From a checkpoint of a small mixture-of-experts model trained on Wikipedia.
Size: width 448, vocabulary 32000, 83.8M parameters.
Below are experts of layer 5 (counted from 0) of a mixture-of-experts language model. Rows are named router (the router's row for the expert) and show model dimensions 224-335. Each number is 128 + 24 x the weight over its row's rms, rounded and kept within 0 to 255.
After each expert's rows: a language model's description of what the expert responds to. This comes from a sample of Wikipedia text that the model never trained on.

# expert 16
router [ 99  97 185 135 162 163 143 124 132 126 117 159 140 107 104 122 131 116 132 152 107 119 132 116 168 139  92 133  50 125 110 129  80 108 155 135 149 107  89  96 117 145 170 173  99 106 125 112 116 127 149  93 113 129  97 141 157 148 105 128 127 109 130 170 128  82 185  89 119 150 159 166  84 195 105 142 151 147 116  98  94 101 120 116 118 137 132 137 128 107 120  94 119 137 137  90 124 109 139 119 126 112 142  95 163 133 115 122 158 129  99 123]
What it handles: Opening syllables of non-English personal and place names, often after Al- or El-, such as Ko, Ka, Ha, Jo, La.

# expert 6
router [138 111 163 131 125 140 149 110 136 143 148 154 129 102  91 184  91 157 140 145 159 115 161  93 103 135  89 114 110 126 124 141 147 120 137 124 169 109  99  94 133 157 102 149  88 113 131 122 114 122 129 143 199 137 163 119 160 104 120 141 124 125 169 175  92  62 137 110  95  98 124 142 130 156 105 118 133 143 115 164 132 118 120 124 136 162 146 157 147 138 168  87 132 159 133 112 139 137 114 120 126 107 172 129 153 137 112 122 180 128 115 105]
What it handles: Line breaks and equals-sign heading markers around section titles, plus pipe and dash table syntax, e.g. "== Honours ==", "|---|---|".

# expert 45
router [129 108 145 127 164 158 172 122  83 128  69 148 154  94  91 126  79 150 134 126  87 122 133 126 175 106  77 113 112 156 112 119 102 106 198 102 129 101 108  64 125 175 129 145 129 109 138 114 104 157 123 157 150 124 103 115 121 140 151 164 121 132 135 138  91  85 107 139 145 149 154 144  96 173  91 142 104 114 160 104  91 142 142 117 155 131  80 166 144 118 137  98 171 158 144 114 140 145 141  93 118 107 152 130 111 104 137 149 179  77  76 149]
What it handles: First capital letter piece of a name or word starting a table cell or line: I in IK Brage, Istra, Idaho, Be in Beitar.

# expert 49
router [ 98 127 144 187 137 151 155 123  95 115 110 160 158 105 144 135 108 148 159 155 149  99 124 123 148 136  94 121  88 145 118 149 110  97 153 104 109 126 122 121 117 132 115 179 100 105 114 105 151 111 117  97 137 154  82 182 129 115 128 137 135 123 118 149 104 124 137 109 106 140 161 139 100 106 109 160 118 135 158 117 113 122 103 105 186 146 105 174 142 113 143 142 161 159 136  84 169 127 144 117 100 122 113  97 114 137 142 112 138 123 112 130]
What it handles: The words the, The, a, this, his, their, each at the start of a noun phrase, as in "the following day".

# expert 38
router [115 163 137 139 135 160 160 171 110  89 149 153 144 112 128 138 135 150 123 159 117 137 114 135 142  98  87  95  88 130 117 132 114  90 166 128 123 128  98  85 135 157 130 106 132 119 119 110 143 142 163 151 140 158 128 182 170 163  63 157 134 126 171 143 122 109 106 113 118 129 116 144 114 142 119 124  93 120 155 111 107 126 121 146 143 167 133 139 133 134 150 129 125 169 143 116 162 131 103 120 127 114 119 112 142 108 120 111 148 156 101 112]
What it handles: Pronouns, conjunctions and connective words opening a clause after a comma or period, such as they, however, because, only, most.

# expert 61
router [103 119 144 150 160 148 173 147 116 130 122 115 138  98  87 110 124 172 149 152 200 122 164 147 152 121 106 110 112 127 103 139 126  71 167 105 146 112 106  97 135 135 111 136 101 161 148 129 129 139 131 160 121 138  95 114 138 161  82 134 112 113 161 146 116  79 164 117 126 150 141 132 128 127 127 135 144 156 127  98  99 111 110 150 129 114  62 143 160  91 130 127 162 142 145 116 163 154 133 122 107 141 158 105 119 123 143 122 134  84 100  98]
What it handles: The second piece of names or words right after a capital letter, as in G-na-denhutten, G-ha-zipur, S-na-re, and initials' periods.

# expert 50
router [136 138 141 181 120 157 136 161 141  91 116 132 105 102 118 143 101 141 150 148 124  71 126 142 124  95 128  88 117 136 122 175 128 139 155 124 118  89 106 122 140 141 118  83 140 108 117 131 126 129 169  98 129 164 125 147 135 156  75 129 124 105 138 193  80  97 123 107 105 112 111 135 101 146 124 140  81 136 132 101  80  87 107 135 145 147 106 185 145 120 125 109 136 152 138  90 134 113 131 100 108 122 115 124 135 117 142 153 147 121 101 124]
What it handles: Main verbs, verb endings and prepositions after a subject or relative pronoun, such as led, made, replaced, enclos-es, of.

# expert 9
router [ 91 155 131 165 144 163 123 138 133 151 129 145 142  81  88 110 133 162 143 146 121 139 166 144 102 132  70  92  97 144 113 142 156 124 156 104 121 133  81  80 122 206 121 145 103 109  97 124 123 178 108 147 162 142 106  98 169 168 104 138 120 136 169 135 124  44 130  99 138 142 128 141 113 180 121 144 111  95 159  84 117 116  97 122 126 118 113 138 122 114 161  96 178 166 139 117 151 138  93 100 119  98 154  81 117 103 149 133 158 107 113 122]
What it handles: Unit abbreviations and the numbers or parentheses around converted measurements in infoboxes and census text: km, ft, lb, (80 m), 7.3/km².

# expert 14
router [127  89 140 151 149 186 121 132  94 126 151 154 127 118  77 137 112 138 152 152 164 110 148 180 142 109  77  99 109 110 139 125  79 106 166  89 141 118 133  67 141 183 127  85 102 104 147 108  91 133 154 108 148 104 112 119 165 140 158 152 160 116 153 125 124  98 159 112 104 113 137 174  99 150 132 133 149 134 159 126 118 117  96  93 115 138 111 160 133 123 142  59 184 152 154 106 138 118  93  96 129 100 167 132 146 101 129 128 152  94  93 118]
What it handles: Opening parentheses, brackets and quotes before an aside or clarification, plus line breaks ending paragraphs, such as (, [, ".

# expert 59
router [112  95 141 150 141 159 166 121 102  83 154 108 130 124 138 140  95 170 157 156 158 124 123 149 118 121  98 114 117 148 125 126 127 105 138  95 102 123 123 120 141 130 142 154 112 135 102 101 103 131 159 174 163 165  95 176 152 143 106 134 182 111 151 155 103 119 153 157 112 112 132 123 124 156 131 151 148 135 165  90 111 105 135 129 175 149 138 146 138 107 122 141 159 138 138 102 159 165 117  83 133 134 117 116 118 127 153 112 180 131 114 128]
What it handles: Possessive markers and determiners, such as the s after an apostrophe, his, their, its, whose, before own or first.

# expert 55
router [121 108 139 145 147 126 148 141 113 160 126 135 111 110 111 135 128 135 140 158 149 145 147 130 151 126  86 117 105 154 119  91 109 104 169 141 160 122 129 135  89 129 130 109 137  68 100  98 120 125 115 118 145 169 114 155 168 173 100 134 100 120 188 139 133  79 175 114 110 124 167 160 124 183  90 117 129 146 137 118 131  91 120 105 135 119 103 141 153  93 116 100 167 150 115  76 166 106 118 130 156 106 153 150 138  82 169  84 134 115 120 110]
What it handles: Single vowels or syllables like a, i, o, ya, ka inside Indian, Slavic and other non-English names, as in Humsafar, Sahitya, Vidyasagar.

# expert 52
router [121  99 149 135 124 162 138 183 124 127 119 143  97 121 128 113 137 142 119 124 139  70 127 107 141 139 110 125  97 140  75 129 119  81 141 139 113 103 106 121 108 160 125 118 125 130  91 159 140 145 161 136 125 147 141 131 151 139 102 133 122 138 199 173 113  87 174 104  87 122 151 154 116 170  94 176 140 168 115 128 105 102 140 138 153 135 128 133 162 111 119 102 144 133 152  97 148 119  89  74  99 116 127 111 150 131 134 146 141 156  99 107]
What it handles: Technical common nouns and suffixes before plural s or of, such as ization, ation, function, construction, development, up in push-ups.

# expert 54
router [100 145 136 185 141 128 126 112 104 102 143 142 153 121 147 139  99 148 138 153 126 101 154 117 166 115 112 139  66 148  93 138 131 105 155  89 103  96 103 101 140 147 122 115  89  93 132 109 155 146 156 132 128 158 104 177 146 134  88 166 140 124 141 180 102 120 117  71 111 117 149 155  83 128 112 131 111 134 148 114 106 106  91 102 173 157 127 147 171 130 155 125 153 137 155  99 149 152 122  83 128 139 144 108 103 133 132 114 158 107  80 126]
What it handles: Determiners and adjectives after an article or preposition, before a noun: the, a, another, other, different, same, several.

# expert 3
router [106 165 112 139 144 146 153 168  90 108 101 147 138  90 108 120  98 139 158 163 154  92 128 135 127 147 106 103  87 136  89 150 116  79 174 120 121 116 109 125 145 170 120 120 129 114  89 116  99 110 128 107 127 173 123 117 142 147 126 152 136 117 146 160  87 102 154 103 112 105 154 115  76 168  93 143  81 133 122 111 109 117 116 118 139 146  94 115 121 117 142 117 148 160 126 138 157 117 140 109 112  92 109  84 118  90 153 120 151 141  94 150]
What it handles: Nouns counting time or results after numbers or articles, mostly in sports history: time, season, years, record, goals, round.

# expert 35
router [136 114 160 131 148 151 167 153 122 150 155 112 144 107  90 143 117 123 171 156 149 109 134 145 103 144 126  74 105 135 154 137 118 113 137 163 151 132 119  90 129 162 130 146 138 146 107 156  78 129 123 105 188 152 123 107 156 119 103 132 151 114 165 143 120  98 134 110 113 109 107 140 116 112 136 180  90 178 159 112 123 133  87 105 175 127 147 157 137 104 126  75 137 153 121 131 143 136  85 114 110 107 163 126 150 134 117 131 160 161 112 119]
What it handles: Pipe separators between cells of Wikipedia tables, especially after places, dates or names in sports and filmography rows.

# expert 18
router [139 132 160 139 159 196 156 121 123 141 106 174 152 112  96 107  83 117 149 139 168 145 135  97 115 126 117  85 111 177 149 124  98 149 149 110 135 116 127 116 104 159 117 114 113  86 133 109 122 153 130  97 153 145 138 114 122 129 177 143 162 120 128 157 102  84 121  66  82 148 109 142 117 188 113 125 153 119 136 121 121 124  82 125 167 138 143 160 142 103 140  56 150 138 136 145 133 168  93 130 108  83 139 139 177  94 148  89 135 118 122 114]
What it handles: Dashes opening infobox-style list lines such as "- Country:" or "- Traditional Chinese:", opening parentheses, and raw byte pieces of Chinese/Korean characters.

# expert 1
router [105 122 123 152 130 177 129 149 139 124 108 153 151 109  83 113 115 134 138 163 120  72 127  99 120 141  77 122 109 145 106 131 127 138 160 110 146  87 111 126 113 160 145 119 103 104 106 127 130 148 130 152 114 187 115 103 106 178 140 144 155 126 182 134 103 103 156  87 124 122 151 151  91 154 116 154 115 116 123  96 135 134  91 100 165 146 138 136 139 140 143 132 140 158 166 113 157 117 105 104 139 139 143 115 147 102 147 118 197 142 126 148]
What it handles: Nouns, units and "more" right after a number or number word, as in 40 more, 4029 households, 5 km, 3.36 per.

# expert 44
router [ 81 137 173 164 163 156 146 159  97 102 109 162 138 126 100 135 134 127 148 179  98  99 109 123 160 131 137 125 108 163 120 114  94 128 144 148 104 104 102 118 160 141 179 124 113 115 124 120 131 140 163 145 147 148 130 175 148 136 130 165 124 126 162 157 107 101 160 123 128 115 145 111  99 188 100 136 124 155 136  92 121 112  98 132 163 141 146 152 151 100 152 125 124 137 134 121 123 116 130 132 126  89 125 106 197 117 162 136 153 147 129 101]
What it handles: Capitalized content words inside titles of albums, songs, films and episodes, such as Rock, Night, You, Blue.

# expert 53
router [ 76 153 108 183 137 130 142 125 142 121 119 184 145  95  93 143  95 161 131 158 158  95 168 133 145 126 107 105 129 138 119 154 117 127 140 119 130 151  97 103 118 180 135 155  69  87 113 137 129 127 153  97 139 131  90 121 140 147 100 126 125 136 170 140 116  87 137 135 117 157 169 103 109 156 112 181  86 126 170 116 122 124 113 111 145 149 133 134 136 109 197 144 166 141 149 114 142 141 137 126 122 100 145  94 145 135 147 119 142 147 102  83]
What it handles: Cardinal numbers and count words in dates, scores, ranks and quantities, such as 15, 1, four, several.

# expert 17
router [143 103 135 157 146 178 142 152 110  90 103 163 147 127 119 110 105 117 157 147 129  95 138 130 125 140 138 110 112 160  95 130 120  99 179 147 127 113 103 118 130 164 126 120 101 130 110 144  91 141 142 129 138 130 138 155 128 142  71 136 130 111 150 103  89 117 146  94 118 131 152 152  99 147 117 178 151 123 145  93  98  93  98  89 146 139 127 123 177 119 140 117 128 149 160  99 107 160  96 121 138 119 147 115 147 111 109 105 157 149 122 104]
What it handles: Nouns and adjectives after by, on, of or with naming a field, origin or group, such as film, music, local, Scottish.

# expert 34
router [ 99 143 121 147 164 182 150 132 106 108 119 114 139  99  52 136 103 176 172 147 156 144 141 150 168 121  88 131 132 129  94 124 130  67 160 103 116  99 120  89 147 173 133 109  96 148 132 105 129 135 149 166 137 136  99 143 139 177 112 122 137 158 172 139  84  97 171 102 111 121 139 115 117 142 128 161 109 119 138  93  70 111 102 113 131  95  75 151 130  92 146 112 153 159 139 143 167 185 131 104 140  98 148 140 124  70 137 146 128  86  94 104]
What it handles: Capital letters and short capital groups inside acronyms and abbreviations like OGPU, PCE, MSX, plus odd pieces in foreign words.

# expert 4
router [143 137 137 155 133 137 116 161 151 156 123 116 141 110 135 112 109 120 170 154 167 111 154 110 113 187 103 111 107 142 147 150 122 118 139 168 129 108  89  93 133 144 106 139 110  86 132 130 116 138 159 102 156 186  97 107 139 124 128 138 155 114 159 131 133  98 128 119  97 107 117 114 105 145 102 120 116 140 129 155 115 124  82 117 157 146 127 141 148 112 111  92 152 161 174 103 141 123  93 140 110 147 118 134 100 118 168  84 140 146  97 117]
What it handles: Wiki markup and table punctuation at line starts: heading equals signs, table pipes, list hyphens, arrows, braces, and accented characters.

# expert 39
router [135 120 168 140 126 136 150 141 118 134 115 152 137 144 109 118  95 155 124 139 103 117 140 114 148 152 106  98  69 122 119 104  86 109 128 113 157 102 119 118 128 157 166 142 136 112 103 144 103 137 150 135 170 129 133 106 109 170 132 155 180 120 164 159 129 106 158 111 117  98 153 161 108 138 133 158  97 148 134  80 119 117  86 139 140 125 115 140 156 129 140  91 129 165 132  88 162 128  91 105 109 126 134 136 126  99 126 127 164 111  88 106]
What it handles: Line breaks, pipes and short cell entries in election and stats tables, plus chess notation pieces: Total, TBD, New, g5.

# expert 23
router [ 82  99 179 143 136 144 169 129 111  92  98 169 157 113 101 149 141 150 143 134 119  85 139 137 149  95 114 109 100 122  85 140 114 141 181 127 119  92 114 115 142 162 144 116 102 113 117 157 112 135 153 152 150 145 127 153 144 168 129 163 108 139 144 151 125  95 129  99 151  93 129 129 133 190 113 136 107 144 163 101  81 124  70 129 162 140 115 156 127 110 173 110 143 133 136 112 122 139 139 127 126  99 120 101 165 113 128 140 167 119 126 127]
What it handles: Capitalized or short word starts inside titles of shows, works and names, such as God, Sun, Dec(k), self, often before s.

# expert 11
router [131 111 140 147 153 125 154 146 124 121  83 157 102 107  92 123 149 136 146 172 139 143 112 115 116 126 102 123 117 143  90 140 120 105 132 118 176  93  78 137 126 152 145 171 150 126 114 110 129 137 147  72 149 177 100 166 128 129  90 141  95 152 173 155 129  75 173  86 119 133 167 182 112 185  63 142 144 151 154  98  97  95 126  90 151 130 120 147 165 126 163  88 127 143 103  88 146 117 144 131 142 122 131 124 123 128 156 137 140 123 132 110]
What it handles: Middle and final pieces of personal and place names, often in lists or tables, such as -ton, -ley, -ford, -son.

# expert 25
router [148 161 132 171 125 156 137 145 129  94 101 153 119 123 109 133 112 116 118 156 122  85 124 119 107 131 126 108 123 119  84 116 116 130 142 121 128 118 103 103 173 166 137 114 124  92 126 110 104 129 159 128 131 182 150 164 168 148  70 144 142 116 130 138  82  79 140  82 111 124 134 140 101 150 155 147  76 140 114 118 134 102 119 126 162 126  93 137 148 136 157 107 155 131 155 136 148 119 133 128 109  93  84 150 106 110 146 132 162 141  83 111]
What it handles: Past participles following was, is or were, such as held, released, known, born, located, mostly before by, in or on.

# expert 46
router [106 106 160 138 162 163 147 157 141 154 132 161 148 116 111 125  96 137 131 124  99 125 162 134 138 117 101  99  96 104  76 131  94 130 154 108 136  99 101 137 169 146 139 117 122  96 103 142 108 110 158 129 127  99 112 146 140 135 147 125 128 116 192 139 124 110 186 109 114  89 145 155  98 159 102 177 138 116 110 104 110 119 114 123 143 132 124 140 148 102 122 123 147 134 132 104 166 108  88  85 118 105 121 115 147 121 143 138 147 125  88 118]
What it handles: Letter y inside Latin genus names (Melanochyla, Peromyscus), plus table numbers, months, and names after pipes or commas.

# expert 60
router [ 69 109 128 163 138 149 144 171 123 142 166 151 113 113  72 170 135 147 143 135 166 114 153 134 101 114  90 102 126 139 143 140 117 109 153  90 135 115  98 110 123 137 129 126 118 117 103  92  80 155 132 110 168 162 132 143 164 130  95 151 176 114 154 169 144 109 133 125  98 143 122 113 126 127 125 139  68 127 142 124  92  93 100 126 145 157 125 133 141 134 149 108 152 188 151 108 136 122  78 151 126  97 125 111 129  76 149 141 169 125  77 125]
What it handles: Periods ending sentences, especially before line breaks or new sentences, plus clause-joining conjunctions like but, while, although, because.

# expert 21
router [113 129 138 131 113 138 142 166 109 106 110 166 133  89 106 134  89 158 146 172 131  93 157 132 127 133 121 123 100 140 139 134 109  87 168 117 126  88  95 118 140 160 129  88 112 103  98 117 137 144 160  91 123 171 130 201 143 160  78 119 115  95 139 154 129  98 145 102 118 117 146 136  97 139  83 135 124 150 132 109 113 104 123 143 136 170  75 173 135 135 130 126 144 158 172  75 138 124 137 132 115  83 129 122 128 107 157 108 136 123 133 145]
What it handles: Verbs after a subject, above all had, has, have, often about children or perfect tenses: they have two daughters, has been.

# expert 56
router [ 82 104 160 143 153 175 138 116 121  90 125 194 115  78  77 112  96  94 166 133 128 134 124 126 139 156 146 109 103 136  87 139 127 120 120 131 127 117 129  85 133 167 141 162 124 126 120  99 103 151 180 134 146 163 117 100 135 129 152 130 159 104 135 147 131 106 164 113  77 134 154 138  94 159 105 151 125 163 104  87  76 118 102 101 138 168 123 152 137 122 144  70 126 177 132 115 116 156 101 127 109  80 176 124 156 104 146 117 121 125 137 123]
What it handles: Hyphens joining compound names and words, plus surname prefixes and initials, such as Jean-Paul, Mc, Van, made-for-TV.

# expert 28
router [108 131 164 171 107 146 150 110 113 129 138 148 143 121 142 146 101 119 151 153 110 135 164 135 150 136  99 136  83 155 119 130 102 118 139 118 105 113  86 110 123 120 118 172 106  89 113  82 150 134 145 133 160 161 111 186 136 114 105 159 149 115 123 131  86 111 114  87 104 112 154 168  99 137 109 130 146 147 150 149 111 117 121 105 196 152 106 145 161 120 129 112 165 146 132 105 178 148 121 108 117 144 122 133 117 143 128 113 169 126 100 124]
What it handles: The word the (also a, his, its, their) after prepositions, as in species of beetle in the family, in the third round.

# expert 5
router [141 133 152 150 156 182 107 121 109  83 121 168 122 117  77 109 137 149 147 132 102 116 145 137 123 108  84 101 108 163 110 146 102 107 184 113 182 107  82 108 116 165 130 123 102 106 120 103 135 132 148 116 155 130 117 178 135 152  77 131 124 151 210 127  95 103 152  73 110 109 152 142  86 159 156 151 146 156 153 125 117 112 119 104 169 150 110 144 152  99 144 114 160 162 145 114 147 152 104 119 151 130 134 165 131 112 116 134 167 150 105 120]
What it handles: Country, state, city and county names after in or a comma in location phrases, such as Kansas, Portugal, United States.

# expert 30
router [107 127 178 145 157 144 144 163 114 111 114 139 132 127 111 128  98 115 124 140  82 111 135 141 155 151 128 118  71 149 156 178 101 117 125 129 108 115 101 117 152 125 160 130 130 126  78 139 145 167 147 119 164 145  90 139 138 118 105 154 127 103 135 131 101 126 162 117 122 131 107 131 115 171 124 139 106 162 139 120 144  78 129 142 149 143 142 132 163 110 125 144 144 160 153 100 128 140 117 104 100  93 133 126 191 117 160 133 144 131 118 122]
What it handles: Function and content words inside titles of books, songs, dissertations, works, e.g. "The Birth of Prison", colons in subtitles, You, Love, &.

# expert 48
router [124 141 143 160 145 158 197 186 123  99 157 155 109  99 105 114 108 163 144 143 114 102 125 156 131  88 147 114 109 137 138 165  97 131 133 115 118  94 125 105 146 175 153 122 126 122 108 118  95 120 146  95 147 163 104 103 137 138  97 126 106 132 115 149 113 124 134  99 123  88 126 149  80 155 126 149  64 142 140 113  94 132 107  96 145 123 126 144 138 107 144  97 152 178 107  94 122 139 125 111  97 109 127 108 130  98 122 126 145 102 112 121]
What it handles: Prepositions introducing dates, sources, or ranges in sports and event narratives: "from 12 February to", "on 6 September", "part of".

# expert 41
router [113 121 145 130 133 149 159 178 110 152  93 171 129  86  97 159 126 151 133 157 139  79 129 131 116 101 115 106  97 137 139 166 103  82 145 120 109  71 112 103 140 159 125 102 132 102 106 127 146 127 148  66 137 145 133 168 162 146  61 172 135  90 143 145 127  91 142 122 106 138 131 143 130 139 110 141  87 133 123 132 128 145 108  92 142 106  93 177 164 128 127 114 140 138 143  98 162 130 140 140 109 118 129 112 132 103 160 129 147 120 111 118]
What it handles: Finite verbs and auxiliaries right after a subject, such as was, is, are, has, would, in defining sentences like It was.

# expert 31
router [119 100 161 142 178 166 166 123 102 121 104 141 135  78  97 101 107 125 158 157 104 131 103 163 144 156 118  98  95 167 129 116 112 148 180 126 147 106  95  80 141 152 128 133 118 145 117 123 105 121 141 145 112 148 117 142 121 113 112 150 114 110 111 113 110 117 152 113  89 139 134 168  85 178 117 173  94 147 144  88  88 128 110 130 158 123 131 156 118 126 135  67 152 144 124  82 129 113 121 127  70 103 101 120 139  73 136 112 146 116 119 113]
What it handles: First names or their first piece and single initials starting a person's name in lists and tables, such as Chris, Kim, E., W.

# expert 58
router [ 95  87 135 164 133 125 133 167 154  96 118 197 144 108  83 124 122 111 163 160 137 104 119 113 158 117 114 129 119 113  66 132 100 127 152  79  90  66 111 112 126 165 163 122 114 121 132 129 101 126 165 146 130 121 111 140 122 117  86 164 149 139 141 152  88  80 133  92 126  91 160 141  85 164 104 149 118 154 119 112  94 112 111 110 194 153 113 144 163  79 148 149 140 147 143  97 130 135 111 121 120 121 140  79 149 125 146 125 139 138 131 105]
What it handles: Noun or word start right after a, an or A, such as politician, poet, architect, and pieces like cade, ero, poll.

# expert 0
router [153 168 131 177 129 139 161 119 147 119 155 149 112 119 114 145  84 164 161 136 108 142 117 138 101 152  66 118 109 123 168 134  91 130 147 117 132  93 113 107 124 157 152 139 125 117 123 102 124 148 129 152 125 173 121 135 169 131 125 167 130 136 134 162 100  97 136  58 108 103 149 152 116 155 101 153 140 159 145  92 105 133 118 120 150 170 138 105 165 144 142 120 115 155 121 134 141 131 127  84  97 127 144 104 165 106 150 118 144 128 124  78]
What it handles: Words right after "as", "with" or a table bar: far and many in "as far/many as", object pronouns like him, them, her, and all, before.

# expert 62
router [116 145 150 145 162 183 136 167 146 184 133 140 150 122  97 135 111 113 146 152 166 138 154 130 113 128 119  93 101 138 134 118 126 115 160 110 132 110 108  84 165 132 162 134 127 109 106 123 103 134 147 142 166 134 106 129 129 153 166 117 166 124 156 153 107  96 144 128 106 111 129 138 113 139  96 139 131 152 130 147 110 102  89 155 182 152 137 127 134 112 136  87 170 168 164 140 167 152  99 163 112 101 130 126 145  99 133  96 129 102 130 106]
What it handles: Byte pieces of Thai, Arabic and CJK script, plus table pipes, list dashes and parentheses in tables.

# expert 63
router [148 122 124 141 157 176 140 144 113 164 110 112 133 118  78 120 140 164 120 152 116 115 135 111 123 157 106 111  90 136 141 155 153 122 152 148 163 108 101 122 151 166 140 153 113  89 123 137  81 156 152 113 191 136  93  97 107 140 114 160 128 153 213 160 101  93 136 122 139  90 151 117  94 144 125 177 103 133 129 117 126  87 108 115 181 118 115 143 140 114 136  83 145 156 145 124 121 126  68 107 129 115 157 124 129 109 128 126 160 130 101 122]
What it handles: Table cell entries and pipes, especially asteroid designation letters and place name endings: 2007 RF, Avenue, Street, County, Stadium.

# expert 26
router [118  89 140 163 132 149 165 187 101  89 123 149 129  95 107 119 142 127 160 153 127 102  78 120 116  84 133 124  85 108 152 146 126 115 124 138 133 108 113 106 163 162 138 147 130 115 111 105 119 124 147  84 112 138  98 145 118 149  80 147 111 118 112 176 121 103 161  91 113  62 125 113 114 172 130 117  80 157 151 132  69 102 109 119 154 143 128 185 147 110 126  97 147 159 123  75 133 142 120 146  99  80 129 108 146 120 157 142 153 129 117 112]
What it handles: Verbs of saying, writing and acting after a subject in reviews and biographies, such as called, wrote, announced, follows.

# expert 19
router [ 89 124 141 176 156 174 169 145 109 161 148 116 107 109  90 142 118 138 145 138 135 101 131 105  98 150 104  82  92 112 111 164 125 145 141 112 113 110  93 117 143 150 159 186 124 130 115  99  97 152 157 121 157 140 111 114 141 127 107 159 124 120 162 143 152 104 139 116  97 108 127 131 135 150 121 138  70 159 138 109 102  98  86  84 152 149 129 113 200 131 149 121 127 166 168  88 114 107  96 146  80 111 126  90 155 102 170 106 143 136  98 123]
What it handles: Full stops, mostly after initials, list numbers or abbreviations such as "No." in bibliographies and tables, plus commas and dashes.

# expert 12
router [105 109 150 122 140 158 109 169 130 108  76 163 151  88 116 125 134 129 118 153 136 132 128 123 184 112 105 126 120 129  90 149 116  88 157 101 162 105  93 129 170 155 138  92 136  97  88 124 100 137 128  97 152 154 131 155 149 148  92 133 134 130 202 157 137  90 172 129  77 131 112 129  78 141  73 147 113 144 119 136 129  98 124  84 163 142 102 163 160 128 152 122 161 131 119  86 165 120 121 131 160  78 117 150 147 105 158 135 155 140 125 125]
What it handles: Word pieces completing a long technical or scientific word, often biological or chemical: -idae, -ium, -ation, -ology, syphi-lis.

# expert 8
router [ 96 102 133 139 127 135 118 143 115 141 135 168 117  89 139 152 126 182 111 151 114  59 100 161 125 139  96 115  84 122 110 172 123 114 172  96 114  96  88 129 148 138 128 100 118  97 138 129 143 163 177  93 118 134  94 143 191 151  92 142 134  93 117 162 133 113 126  85 103 151 145 123 101 121 100 133  95 132 142 134 120 123 131 116 147 130 105 132 150 121 149 134 152 161 142  96 146 147  97  99 125 117 108 130 116 115 134  95 177 123  88 133]
What it handles: Adverbs and function words in technical or descriptive prose, such as rather, instead, often, not, when, with.

# expert 2
router [128 135 146 129 161 183 134 128 108  89 102 151 141 132  91 119 103 127 145 125 105 124 112 101 160 136 104 130  67 136  79 126 119 121 150 120 149  93  68 107 168 158 130 125 116  72 115 130  95 135 125  99 164 139 112 116 139 130  54 132 135 148 182 154  84  96 141  98 106 120 153 105  90 159 115 169 127 124 118 124 121  94 106 122 151 131 128 181 125 129 119 101 155 163 127 131 146 138 134 123 153  76 167 116 113 110 143 135 153 132 113 113]
What it handles: Head nouns closing proper names of institutions, events and organizations, such as University, School, College, Cup, Museum, Church.

# expert 20
router [139 125 115 160 179 150 131 131 126 100 147 199 163 107  43 153  84 150 121 152 136 148 140 137 121 116 156 109 132 172 118 138 106 152 114 119 133 123 117 108 123 205 113 128 129 104 125  78  99 148 168 123 172 124 133 107 128 148 140 162 137 136 177 115 126  52 120 120 101 120 127 115 111 133 114 143 103 173 110 120 136 118 119 113 168 123  97 148 112 121 174  85 156 140 108 137 152 154 131 135 130 109 106  81 164  89 105 169 141 111 149 104]
What it handles: Line breaks and field labels in infoboxes and structured headers, such as Personal information, Born, Scientific classification, First run.

# expert 47
router [110  74 140 135 117 120 157 166 130 134 115 208 137  92 106 163 118 132 130 134 115 138 153 140 155 128 141 118  95 166  99 164 150 115 156 119 134 119  93 118 132 165 166  91 124 119 144 103 127 129 179  85 153 202 154 110 185 157 143 131 132 118 108 109 114 120 130 102  84 131 132 145 116 128  76 114 124 147 135 118  99 102  97 123 136 165 106 125 208 102 154 139 122 129 143 115 140 133  84 133 107  90 193 114 154  92 152 132 138 128 104  93]
What it handles: Coordinating words and list punctuation, such as and, or, commas, slashes, and hyphens starting infobox list lines or joining compounds.

# expert 43
router [105 121 176 162 111 145 177 162 141 109 155 113 152 124 116 144 159 127 119 152 154 126 165 139 162 117 106  89 141 115 108 118 116 109 127 114 134 130  81 106 110 153 127 156 137 123 102 159 125 158 141 123 143 141 127 144 119 170 103 144 142 101 178 138  90  84 131 136 152 101 200 152 153 149 143 124  97 141 153 131  99 151 131 128 154 113  79 125 130 151 122 100 158 161 162 125 164 148 118 136 133 103 131  91 144  96 151 136 177 114 116  99]
What it handles: Short consonant pieces and prefixes inside longer words, such as ex-t-rusion, de-st-abilize, unob-t-rusive, Poli-t-buro, pre, spec.

# expert 7
router [117 125 136 144 173 175 134 141 110 135 138 117 101  94 120 160 153 138 169 140 170 120 147 143 143 159 124 128 115 122 133 122 130  72 130 128 181 116  96 123 144 138 154 162 113 136 141 135 136 143 146 120 152 134 112 142 121 141  83 102 120 128 170 119 115  77 150  91  85 126 172 129  85 147  72 134 115 158 157 122  93 111 139 132 128 121  70 115 147 148 107  87 153 152 144 121 146 145 149 105 136  99 160 105 142 105 155 127 134 140 137 110]
What it handles: Final pieces of place names and surnames, often German, Dutch or Nordic, as in Frederic-ton, Dumf-ries, Kremsmün-ster, Raupenf-lie-gen.

# expert 32
router [129 112 152 149 140 162 128 131 136 109 146 152 112 105  87 107  88 128 171 128 133 128 117 132 137 144 113 100  90 149 114 150 102 134 137 150 152 110  95  81 148 154 157 170 129 131 113 131 123 150 159 103 140 134 102 119 113 104  52 154 132 105 198 162 116 117 148  96 114 160 131 140  79 150 110 146 108 171 134 111 115  79 108 112 178 133 151 127 145 130 136  58 165 147 137 101 106 134  92 123 117 102 147 101 140 118 162 106 140 147 110 121]
What it handles: First names and surnames of people, often after titles or in tables and lists, such as John, James, Thomas, Martínez.

# expert 22
router [125  86 162 124 110 132 129 178 131 172 127 120 107  97  96 137 100 143 191 161 128 155 157 151 170 117 112 109 120 128 126 136 119 128 164 117 131 128  96  79 130 154 124 109 110 108 122  98 114 156 171  94 163 166 122 118 156 122  71 164 151  93 122 143 116 128 153 135  74 124 104 138 105 166 119 143 108 143 135 125 143 104 111 131 150 133 130 109 161 112 130 129 145 189 161  85 135 117  72 120 112 141 134 129 126  95 136  91 155 134 139 102]
What it handles: Commas, colons and semicolons ending clauses or infobox labels, such as Family:, Website:, and commas before which, who or including.

# expert 37
router [137 133 123 123 149 160 133 158 119  92  79 166 148 123 109 125 124 128 139 138 117  91 122 101 161 124  94  93 106 131  92 134  97  94 151 132 173  91 101  99 156 187 134 105 131 115 112 114  86 128 152  90 132 159 143 134 151 149  75 136 145 132 177 162 102  97 173 122  93 139 128 114  95 135  98 149 124 143 142 119 118  76 102 103 178 154 104 167 153 107 115 117 155 138 122 124 140 136 132 126 140  81 145 107 141 112 146 146 169 146  96 102]
What it handles: Head nouns closing a name or noun phrase, such as School, team, Award, Championship, firm, Records, Council, code, sign.